Weights of a small mixture-of-experts language model, trained from scratch on English Wikipedia.
Size: 8 layers, vocabulary 38403, 85M parameters.
Experts: 16 experts in each of 8 layers, 272 SwiGLU neurons an expert, 2 picks a token, a softmax router.
Training: a variant of Adam for the experts, 339M tokens, 10337 steps.
Below are experts of layer 2 (counted from 0) of a mixture-of-experts language model. Rows are named router (the router's row for the expert), down (a neuron's output weights, with its number) and show model dimensions 224-447. Each number is 128 + 32 x the weight over its row's rms, rounded and kept within 0 to 255. Numbers have three digits each.
Before each expert's rows: "raises" lists some tokens whose logits its average output raises strongly, later layers aside. This comes from a sample of Wikipedia text that the model never trained on.

# expert 13
raises: " Operation", " с", " Iraqi"
router:123118068137178150183129204123104123187123080114125109079146129136190093140135111100166148126135151095155175129162103173105110120152064095180103131107115159134147193085077112126111135147061083088158106159131076148113102118060200139233083095144176108089102122142153130141135111111108131130101145178076098117124060176171048104183087136138117099125147165069173095064119116154121088149095108149076151173125150184125122171120142116153149137172107156138142116155105132090113111144073145122149105182090109113095086175144121176130118157112146120079132144099142145073123139186134147103093142107152117194171133098076093119140129192151109108155116148058077164148104136120150165146164
down0:100130093153100165112067117106108097082150122115112150129139180126126132135155089127108097162098138140143158110130130118105148129161110175096073080089121130108144102156185075176148138131142126103151103165138118140154170109118062086082109142118115082140124140143139130120170138100165150101151093116140141142049073223130065131089134133193123090164127132168178110158099084137104192130107143080129129130100049141152122089078157100138114121159124152137108153081204199134076079176117142132122210140155074155104158148080164131091176177143122115076120119097141150117193110175066176135132134095110132196174105140184150147123139131082112164136136138094083130154089089107138121106141
down1:066152110164193156132130121147166170193083101075076061118155160149092096172162118127159105109120155075095076103116100141143104153094182152056104137141116152128109127107118094099162184125112059127157130158134153108169155165124183112127145140118085190165072068136062112125151096118091127111143102136176125155121116146145132119097155126125119082065150120188165080116046149110080164121151138114105192167118114154146122137107150137051143095169118121161140152140123121134194083168168092131082117085114159111135161118138129089060137060120127191126156145104146113091124162139116125146138108158141093160108134096054169130142120134081108117114100133123171127133090145116124049169138
down2:107095185160118156066076104117188175151134145159220173133175164182184091162048138162154129132183168140108139065161105152117175090124135143063013136133155088093199165133107092125151116146120090146143094165162144153161172136102090115139157127133112077110153128104077101145171130125117103096113171117144078096125126162135121178121128120095113152154111115147156182133149101135111144144143101114071125134191092094121104074090116112154079108141169073052145175111110101117105126150112162125101147120084144167102065182106118183105167141107189129133150141139106128154093117110158156147094189137094143126135127134159077082087093112101132133113130122078089114070113127135111138149152
down3:072163152137137102121125179062105116103141120137097143154198093071168103171134139157137151142186107134114088130175083161109142164181217085126118084146140116129112127087120101086118140123124137124103113106150109113064187144112080126172140149131113161112121091146122145150141081104158120154151161134100081103144123142176117173135118163060143134113162129145088152135165116128126103091150137092156071123089152184136171092102117124104092164166140125167194105120133157123190153125110112151192102121102140137068144109090159162148149146151089149104134144078166153119153155056124093124089171140096090157188135095194121127098119157101162080127111120125114110115187163072124129125056
down4:147092075112124121178142156150169114131115113103111165100079148167099149145146224095143145149160132135156105148101068136133134092103152122088182112123076073189124109121081111113113114121152115212110132121136143081208121141100127087104147146101147085147133127139126139143131061124075075105175071091158113097100094092151170100158116138119195164145066133125136099192124089138163110069148155075159166160115125100104169097150188146120119151132102177154129146179105140181089133138181136108149124125173124139120124136127163111125085154181125205133130094201122133135103142097167152101139133080128136089099093105152065171087139085105110136132097150102168094158144117106115161140133
down5:110100214132118098169130141138122173104168122167108119183154112187147121172112108123128197089133137100118140160121085167109127098160083130120157101132144126132203101134079106148102081172083128160188130143128132133064155098114080126158099110138129051089112093125111139151098122214109159141121143042158140101160116163172137162152108154136096093173162050128110077119197118183164117079151104136168108098089121183135127144116162173151125112093164075130149163125150126108167108131084097115153123079116172148107067122115098199169062119186179136123140142042153118130181155106125126116072172123103101152056137098175119145109181094149105158134094106128094138111112150157132104120131
down6:093121157139093123117106197164162113123105149142175132150161149127081120136125108104180086080065138078188080128143086138116121144098070157129082151081118154052122110141137088138152169071146117150081109138138118145087125107121149142154097137131113146151135133119153082145121085131103100172160123121090184103087144148192158057080167081164077122119120098109131113078179163142157149112113093128130075109122139147100144111062129124158079055114176139114128158140132066109116172148108127172131068115143158171115104131161128093088152128137120181126201170118077158140151141163115173135153117100156121148107145209154106205133130110105118054129153107147151150114075142130147135128094
down7:124145113123151168104132135149156113148109071175154134123111072102140177133168141119159144112135127105131099093133135171121171117123135146124134087158165138108164143139153152101164099108113187163094187121148197094089147109109101129040161119090122168113112177149074140189131137081147124120139124068192121090112126119121102119089136179135048129118071106182078136066125086115180110097126097140114176085164090149132130135197183142135168148133176114144168129130161108080123072139127158136076115065133175132121179150097189064115151112120131137144176089147080164158096105120099145117152129157104139167082141078107126110137141133133096141118127107180104124153108067122090067153179
down8:119140152133139150120115162216093089091113057091165094136096142108143126193089194114107151143116100123147159093128125100111092180178153178144145157151137166138102168115135112109100049156099100109112103133100147071130126140085135093118176112144156152145096140116117132121149125124114167097150124131095126127046149158099116061102148093159160179140140129228124167083116146140136162128090125132142128097157103131123095065138143158114141126152179134123131131165122097121137141103151100130121079164114164079118162167203091105161101095120106145167101153140123119098091196084135115121183106138109102067135121122039194110138083143069115179163118143121104130130169160153202130159136

# expert 2
raises: " ", ",", " |", " and"
router:120166120168152175109107195129096188120145105110142097119081118132106147108130150107149164136140140102106162137149097139139139139133101116173131127097152121100107168061094119099110115167088069129152070172107108113114130097089135172171111116147136096084137051126149128154142132116162175130116146155061119166088144184149074115125066182190085124104155168110139124102173101105153141104124098140164157155126113172129167136072133141130134152109130151112199163147163154132119105146103156129143148148119081118154148098118051125083148140125132126088111131099109205106111141146108147115103143064169119146108143125088070137145163165154110114111164139065092130142056167181126142127160
down2:116065173129112136138097065106139109145158109150146182096101175136156121203063127192189162178153162157110129148118106123077147150128177144121122117089150086118151144139139102143094119137092083071163137173125137167139131177113117114144146165158100126075111084107119128154110156104125142123090124091118062136129147097106144157108063105099044127173161094121106131123142070186146112157122126126056144143124050128082122112141133083153138116096181113131166197133137106131129096161143094139090157134130116152070089134117172172157153165182119164113158128140089112176090105095081158151129170123060098071171148108124168105125081134114180089119141183119027156145172074191121137112156
down3:075125109143159104091147138146111078163173094106088146177163145084154120161179071127076117130074145108139142106138128112152108089138184115101110072150155106150127092139102118102163119101120154160124118092136073108155139139074089105161116185150112131106177126090149141113137092151152112144085163142121107101148109138180154166173080096115135124115148153143051147112127081155148101083176134082122090127151170133074112123125130109164108096179130111154149103080086172077139155117101103197162110139106148142117110126086147165138136144106118150137131149097097083108141153112119086087093166114074052215166120107145117169092101187057182082157084131127114097140097128094123133110038
down4:109147175113094169195180096128142077125126054118103170172080110157105124100145144180177107151157154137171114125150112121191114130129170162086152115111081094209136096131084063095156110144138096141166059110111090073092105107120131103165137038111124118137134174132173147149146122174116149168111131115080113122090132111120181150172143164159185075139052115146071160209112113148124153132189171087141166159127142102138146131147174130078095158132117168150136138166102102156073140137147139113172109124144139115117145152154092100124062119128127131141106105178151159121121131115170165111144126144122133127122130083160141133148122161128130120164111149129180137104137146104152174152187
down5:150076163182156094172093132139109158120140148146083165205178117191090140147064161143139212170151162067161169108086138160115120105151157121105171093129134121169142113139109129104091088087075120140129142126183146123135176108093058154139120184123086055142117162151117154154130118187112110128173147102132113108147162135173145171137083121097111145132155058169153130128158137155095100106131130176158140122092099142101080125115150134153105100163131131137134141092182136087149102127103091111142130161127102135106073122115126160166159090177155160133118106032131069104160107093159169102135181124089108139148166131173117188099106130061156156111100117107123113078102101144131088164102
down6:115140159113095179186235165112115108118108151109215127104092218142139075106143160158103135117111182117157107109105130140118137128131105187072103149090133126129139069131124082181114152131158135212100145159161137113138065120114155112124127078138091107130085111134162081128170080151086169137085136089055171127109089148173096173089088089104041109136128142104127118081156099126151161150152114123098090156114165149126105079133057160100100135136135093087111142143172102138072139062099185141134111053150084126130127156104126109164147160103133153126157138131135130146107086167131132131152116079155133100139134147160179164139164076165096132146110121160158187145117127121143124138098
down7:105193128124136112117109176122117147142142112165158129138083041141185103117121153111116131101093118091124134100115144189145136083118172134086131090143199098104117170132119145082129141131148174157090090122109168117068170077122094081147144107129164183116218148101108114148132156088161173158135120095153154131111091164145099118062157165111066130143091096067110124084108055092102081145092119078107064128123115142181121159198148143051128179115155141098109104079166126124144125083143128103095093129132144187093157110125135083202137114144106136152141089141103133128106091077080109090141096139147146089107130123081148132146143149136105129134137114145148109177142081111143191130171
down8:098171185174192173185098156181072079136167105100130129112142228165095120112110158110115127141145116113130100096193127155172085147188140147164108110135101156142130142180100134133099102132142098143176106111104160094089155134128184109118195146112134154075140162135129187124156122125126125096154114133129116100085093139098139146112148128181120072127163168197140118123128144151114172132190157125158197124081123173145134141141063127125183196171180170132095145108120109154127143087159112144144104157161163107164128149179071133171149169124153125122152111129107111077116112135159116146154088152145164102119140126099096156147135179162086156151087085146108134110194149147132105168182
down9:136058101141167106149130103135103152112146060128108161133135097117141115150133054133111116128097094094146124080127145139146151121123157095083149090113133152083142104166133142109161104117107121121129140113129111188163131150055106088176170146182132124083077097147185097171104129118189120179126159173161121132092062123155128119080112134095181104098087111088110091154114034173102129095122126100133182179104115137106111100139114155161127091140077122158099113140174112159131120104089120123189125146120103157142052168158142186117109100129133131113149093077164122078169140123123136094179161097134114106037117175123131148101131176139158121128102075095161120102129160128094164124131
down10:138152100140173187135093125107117125074116138144095164145135111094128094127123101118164162071074147136142098089137094139074172124097135118145167104128109175087119115122156170128112098140057120092129155083154098161128074143115166145097151091124177096110130122111128116094088073132131131153162177107123096098079147157125066100086230104130144118098126181139152098089130142162105159167135160125111123117172110128137137180126094201141086142156110085181076115096112155086130090157147125120095079158128118101145129071162074102119136095167101122139181169157136128129179163167155136113170086100133198164069075154124093096175202112151076082134164175129102188111115138143104109125150

# expert 3
raises: "]}", "э", "----"
router:148146077169178130142114182142098145153166086107098075118106088104150129120141141103176143122182097114123133110178093156083139110145102115169132142105146150044151146091114148076085116138088114098137101140113086167117115144139176185190070186140192108117107114076127108149111153155170160135109164168094096160119098146168084093154140158171103080113150140129149069127136107086126086151110090117124125183150080175093175173141160139098143143153115163072171125165147112083147117183100210117097127188121094104082186164131114161108168163130103112110112139058124200093115120151127143101109164119107122158158159092091082130139174189157118104151154129105107129132077153136143109176160
down2:129118151154134146106152087127135163172097145122175149123158144142128135131100121147154162139177094169102135127132098143073187125183149184104078107099108062112142140118075170059114127149062108104158139148127116146182163125087097151143121169116118107091106159170089127110184153176108144081128128177168083123138094167146158161095099138132074126126086149142174156131119100178164150145150133117105105079141122138137101082139100066201118127087169034101127148183124106081085124157118140127080182085135146176107033134089129160117169168138147128121101135130113134132105110174105086096091164129139140108171104119147110159114119143117133094111135101062040150155100144190110164140166
down3:129146091177106090099141191081142094095142137107082117083123100123193110171149080139012174127137128114158109124176091134124124088131140172097131127101168105152145107120123099084153079138105175121115105152131119137123150099099097168202131164133093121138143122112074117112114113166105108137130167153184111125176101122143066147111165115118119125141187085125099103093139121170128109137138127068090083133090103114112145117092141125157106128163137111152214198131080163138140183137101176153192134135099034153085127162082158153191130058106109164141117118106166096164127116105180171118072139063099103180150118115196157204101148167111140137141111155065145089114099137136092121123129
down4:130131127095118164122150161123146091117133114163099091134066062154093129151119106111155162138148113093145122141079101095128142072110180152102157071119080079226103119072094095079171085056132130135120134145157108077120101062098123061084104097115115146146128103155136133105147080168126117103127069141100096102134122091107148097137176152144138136170106118130133159156121153128138106105115119119134166104150150133109113151092111126138121155137153200122115140158091090100074107183206146135134092098116153139114110187127111131129110135178106118098141136139122134129098119141200189135147117104094095160138122132119146122084119086122098125154149063127150141122142157126099145136145
down5:119119130171126091161116109142129111095113141132065140202118091127083152203130105154126180116122143126154148155116110183112111067159130117061140056119153104108162137155099129106111068136111127170182099102167115168124190101132067131121091131132101138118109164162110104125177112232111115119099154083156132109166095145169088166121078139078156130146157078115135103130148153164114121109116129165144109115106095132113116129126131162170093043116139161152095130091138135139086139158099100127173082128130097160091125094149096169153137145143153173118123140087149131102183136133121118107098161103095084136109154161185108180115118111089163122120086140097113067095089170125116085146112
down6:090158117055106097190174108133113135186126142085191177138173151098169080095165072140104108095084069100106100140173093150065102165085046183096098175104088147131106146131128083129115153133105081181145138125112102145130043072129176126153174124127151120099081173098141096109134082154076097109145100175100188128151094116192089128120132094097056087091161132128122115105104153108167145169135112154132095155109085139138084107095098164097104116150162169131121132150082115116151121135131180146180135091134159130105098186143107125075106159103061119091138103086149152134126119159089063156157055118163113150134133182127045124135145111138097088149117128141124168163119173180104150123071
down7:114169176156100088120090142125140146136129130198126153152117057161118159141150135126199149122120115116105111118111132129129124101153119128137132085165115189071137155146173137132156125163089144157137130137144194125070146102167093110137136149090168163090147163132078174122129145156135147105133103083128125085150109097081125153093180189118062160133103090106064109060122067064054169163145100158138118077154130143170155203144164138063144153120195157167078107162112074065117120118112085091114124110142133153120148108166161096142105139123164158143112059135112113135149119117120133086162150148139146153102114161094100132116135131103121107120132092145144075137140156090118134132137
down8:112170184155168114133126143136098114090124096115179116136090116114127156138157108133172151152105114123078140097169118136160097191160170131163156171134066200197116164147107073079104108133134070134152134125108168060107074126159172106130147114116086105109121161110157134106162091138150126129190062120087126119162090090137101121162139127167140078142180154183165155093076198098132201139172134124165154131149130118140111157127132156078166139080143137143080138092120123093163156095184099129095108119148223118134148113154083076134107132137099100187120093123162137046107149102139141109171092149114148095133242117079162117156098155150096117093133115196116162108163169099156115134200
down9:091142110162180131116093136151191134145133082107119139176113096109112121141084110146096136149085140105150177132099107175129105079127143152117177106123114154129127112142081135149112148132116130158142116138099103171160100141065098127161130158145129128121109158145151115152091141074164072132127182114134144138134114089143085120066121110162101148028138135110123119148228065119154136114032084132117121127160079067101126105087058132133110085147102155131148116113128102140197125115111161100164090094139091163122156100159147180124150122081081108129142065074179099124173118113129116142137174112114078117114160178144111153136078166094143150144111082114123113103150161091099113142167
down10:110092108140061166129105107119082093087127193149149149134142109064143123100151077144175173068104150127140123136115189096109162150080083146157144127109139080051039123142176165143081146168084122105137167081141129141130124127151142135102124092124171132101149123090118134102056041165180175120118183149149086090085153144114089111093149133164131116115147188164141113143100106143112171151114208126120157082119158116103069233153149152111136132125086160129110093106116141109168103098127088136117130178159127134110131082157098101128107048138146124107148160139210101161142111115153115138099084137111175122098074116131132100151123085115068067100111138138165187128156170198131099137142